Experts of a small language model: vocabulary 7047.
Below are experts of layer 8 (counted from 0) of a mixture-of-experts language model. Rows are named router (the router's row for the expert), gate (a neuron's input weights, with its number), up (a neuron's input weights, with its number), down (a neuron's output weights, with its number) and show model dimensions 0-127. Each number is 128 + 24 x the weight over its row's rms, rounded and kept within 0 to 255. Numbers have three digits each.
After each expert's rows: a language model's description of what the expert responds to. This comes from a sample of Wikipedia text that the model never trained on.

# expert 15
router:122117114118150155115160154073108130117119132106115114151126147102078105110176092133126078108125146125097156113106107132140157120145131131146131123125104080098112134139142159135069128116123100110147110133157146122134163130129139147170142099161170153146148147096164205053103096134135111136129130172131133134134145104099128107107143121122145118169141121113118092126139130120101159137163
gate0:101110120122130132104147150184126122137130076108107148167131117122132089153179117149134137133115119165124125112098110113152109161168127113098133140145122105157088146141134097099141143125148144100138139129137091138110111129150161172134118097116101148122118153172130166108096093125135139123087120148116123138164109148094113141067131128150136121158081216104164128108123149087124122119116
up0:100127151129133188104112113103155084113137110154151129102157124207113162125105080141125120125169115094123133145106090142109095152111117102094105142100117104125120148138091128124090122184104121105132148136150136138145162096147120182111136126151109135122125072120120124161157130124147155144118134122109091108128104084123127110142130139119146132093155109148157090183136155123156140127139
down0:114111095116140146117109155145149112103132149124163121150078123138117163154125130091090117148143131106162177155108097118115057172164115124100171134109164127121122123114123131121130134124115134117108160107162099143099119176108119154121093143117170131089098140149117134121154121121136100104106103117097152150157076167174167122124110139105147099152108157110158112107142116174122128119149
It responds to: Name-internal word pieces

# expert 2
router:139111131127073128109121137142158147093122149102097085079151136120140124128131122132135092158084117147116121130096138106072177123113088100177096129127131117147124137106114118100122139140162085096171114077141141138162098171167132133151150110115147116171147146135111156145132106136129129117099121150135133106102146076088127151132159139121130073122115097120144100101098167121125128116104
gate5:100123135081148133115165138123114117137108123086156128105142155086118103124097144151114122137141109109122159147118102097130139139151145093149080107128150128120120121141092169144118151169102158142155134093132124102130081136134093092136094116090124098156117119092101132109061117145123118148101129111146132126140146106139107167164173174167122117123136149125176158134133094145169182133114
up5:147149117048143112112127099126130114177172124130132126118126161138107128114155134153130128110124140116122143122130091089067128096170130097138118171123129133160132127187108129095090141120127151105127161109134143140150123116125093141111112151138131141067089143154102148141168140137120096120135167148160138162158107148155147113163104137131127086115101163176110138093109113131107102145139
down5:090104127161102112135111122145138131140124143162158125121171148120122109117143128161113146083165141117158143105162155126102102153109135134127128143169111130160144139134102151112149128158110107118089125117112128155099129131110097107101098140114139094118170169141161133133129130185102157077082107083150130113127159128142101139114209168190161119138149112132153098119113109108120134123118
It responds to: Headings and line structure

# expert 10
router:132082141130082124077161175095145160106118151103125096122110130118147132135140126122108089163111150135116148120175137116139164106148109110184085104127125084102099122126134111121111136112147110113145148083151117158122098164138122121146155168123132093130144132134123121155158103153114126131131110156116148091118120082074152168111102118087146068158126124139144116126128134149100161093116
gate5:131113164152136178126110091158075164141103160101162144069136125111170111127179128131148110126119162125094127154177100115135121147149110131124152152109171131134081116134090117139141130119144138133098090131153088163141113121108129107121116139106109122160166114142138114166097120154112136129161157113097180094099135092144146112118143085146115149163138122096150141143112125141148109139099
up5:156110164139096136110170145083138123147108065160092152156124169113129162116136114119170148102084129123104131133150127072074151142101144163130147109118098168147115122104137144126141156148132160130094117093165140136102129153148122143111116090142156123109133128145104132109125122113122083135129132131135152153127146128142152168113132092178160144185074115160124144141124107136144109146113
down5:142126127149140175115068142170155143125127169090146132098146148143150137120124082172173106128121123062131125113175102077120101129154112155134096139118148136124127129127115103118125116134196118147107120115175153140158152136133127138162088139149094136124115130106129113139114160129113098166098150154106121122172117139118123108161098124100131116094121146171123145132161080117115141124148
It responds to: Infobox and table punctuation

# expert 0
router:138069125120147140107149131082135148154112126120142133141085140121108083152146098165101121150147152117117135108104102130153185160120129114118119109122118077104112125104180151183120104175157105093141129142132140135104133140110118141154174129149147152170129174125143121124147129109147141110120137150138087103121131114110145127119079093119130103114076120076113107095093125109114167141128
gate0:132127135150184126111136100090122147159104116114174090128080157129143102135129148144163147119087159117125170168133107099129124105146122148081083141093129070129090129146145150107096103088158143177153128121085112142114131109119164109149128114120085167139106148155142117189113136115143127088117099146122106132106116126125150137122125143133127097143134130133125087163127090126119152118152
up0:161124151117126094129130089126117159164086090087140125123141165111122101132141060150091136151109124140138131155148094081150124129142108127125128126151100124134107133187131135140128120071134165102100114097096098167128136082097149098139091148166089183110138114105093133159139106150087106107116143144152153128165138134130078140143115108137126116114115115119123115131114123112162148130137
down0:136158090080131150110201141147147137170113151124146141117145145126145133127146132118107155113180141142116098178160139129127139129157144135110164117114158143171151127144074110144129152164154096143165144154097135081142159085143135129168086086137129120114125154084141116114103111104136141160132135120114156135106145136124132137144147148104107102124170140063174116128119124138116126123126
It responds to: Place and nationality names

# expert 18
router:114072119125149136099128135149138127109136168124118102153105153112079108161176104136127106097126121098098139126113119111133135118095118162157132109126142126159117156110158106174079134130117101080163114124150143167124150134109188132191153115139151116164124140123138221129132168125085132118126129127110117150144084126104116114113122124133143133150108110121144116161101123122100157143128
gate0:144091116128144104110113109134118109097188116133093113147143125089117110136129106136147148150107045132126151144160127128141123093125089117117116123132104136134125121145125081178090111143111118142140088090143152111097127169117157100136127119114128089135113133094139159171120148133110097136141194140178140172122132104093117101132091161133130150154141142113099132140127107087141164144154
up0:183133085158121131107121107134122126108087117155106108132147145120122133096131145159115084085164035153134143164140145113125130119103130108142131125141151151163108177168165108144146139125091120127122104135125123151113143141144148149150152105085146088103150128092134109148132145107138113147122157135147107114082142126122137103132133145164150138066151178126101106157140152120096114141121
down0:147100124110146125133076116139092103156149135130134160108131129122173149167107141092093126135116152146133120142144091130120204148124105095128097128155153145146133178174120140175137121139109133105117129153143159084087116150139074110141118087137140128108099135149115151187100148148127115125138120116160135118125108121145119085139141092137094084148143168110112138137160114117149132083132
It responds to: Mid-word letter chunks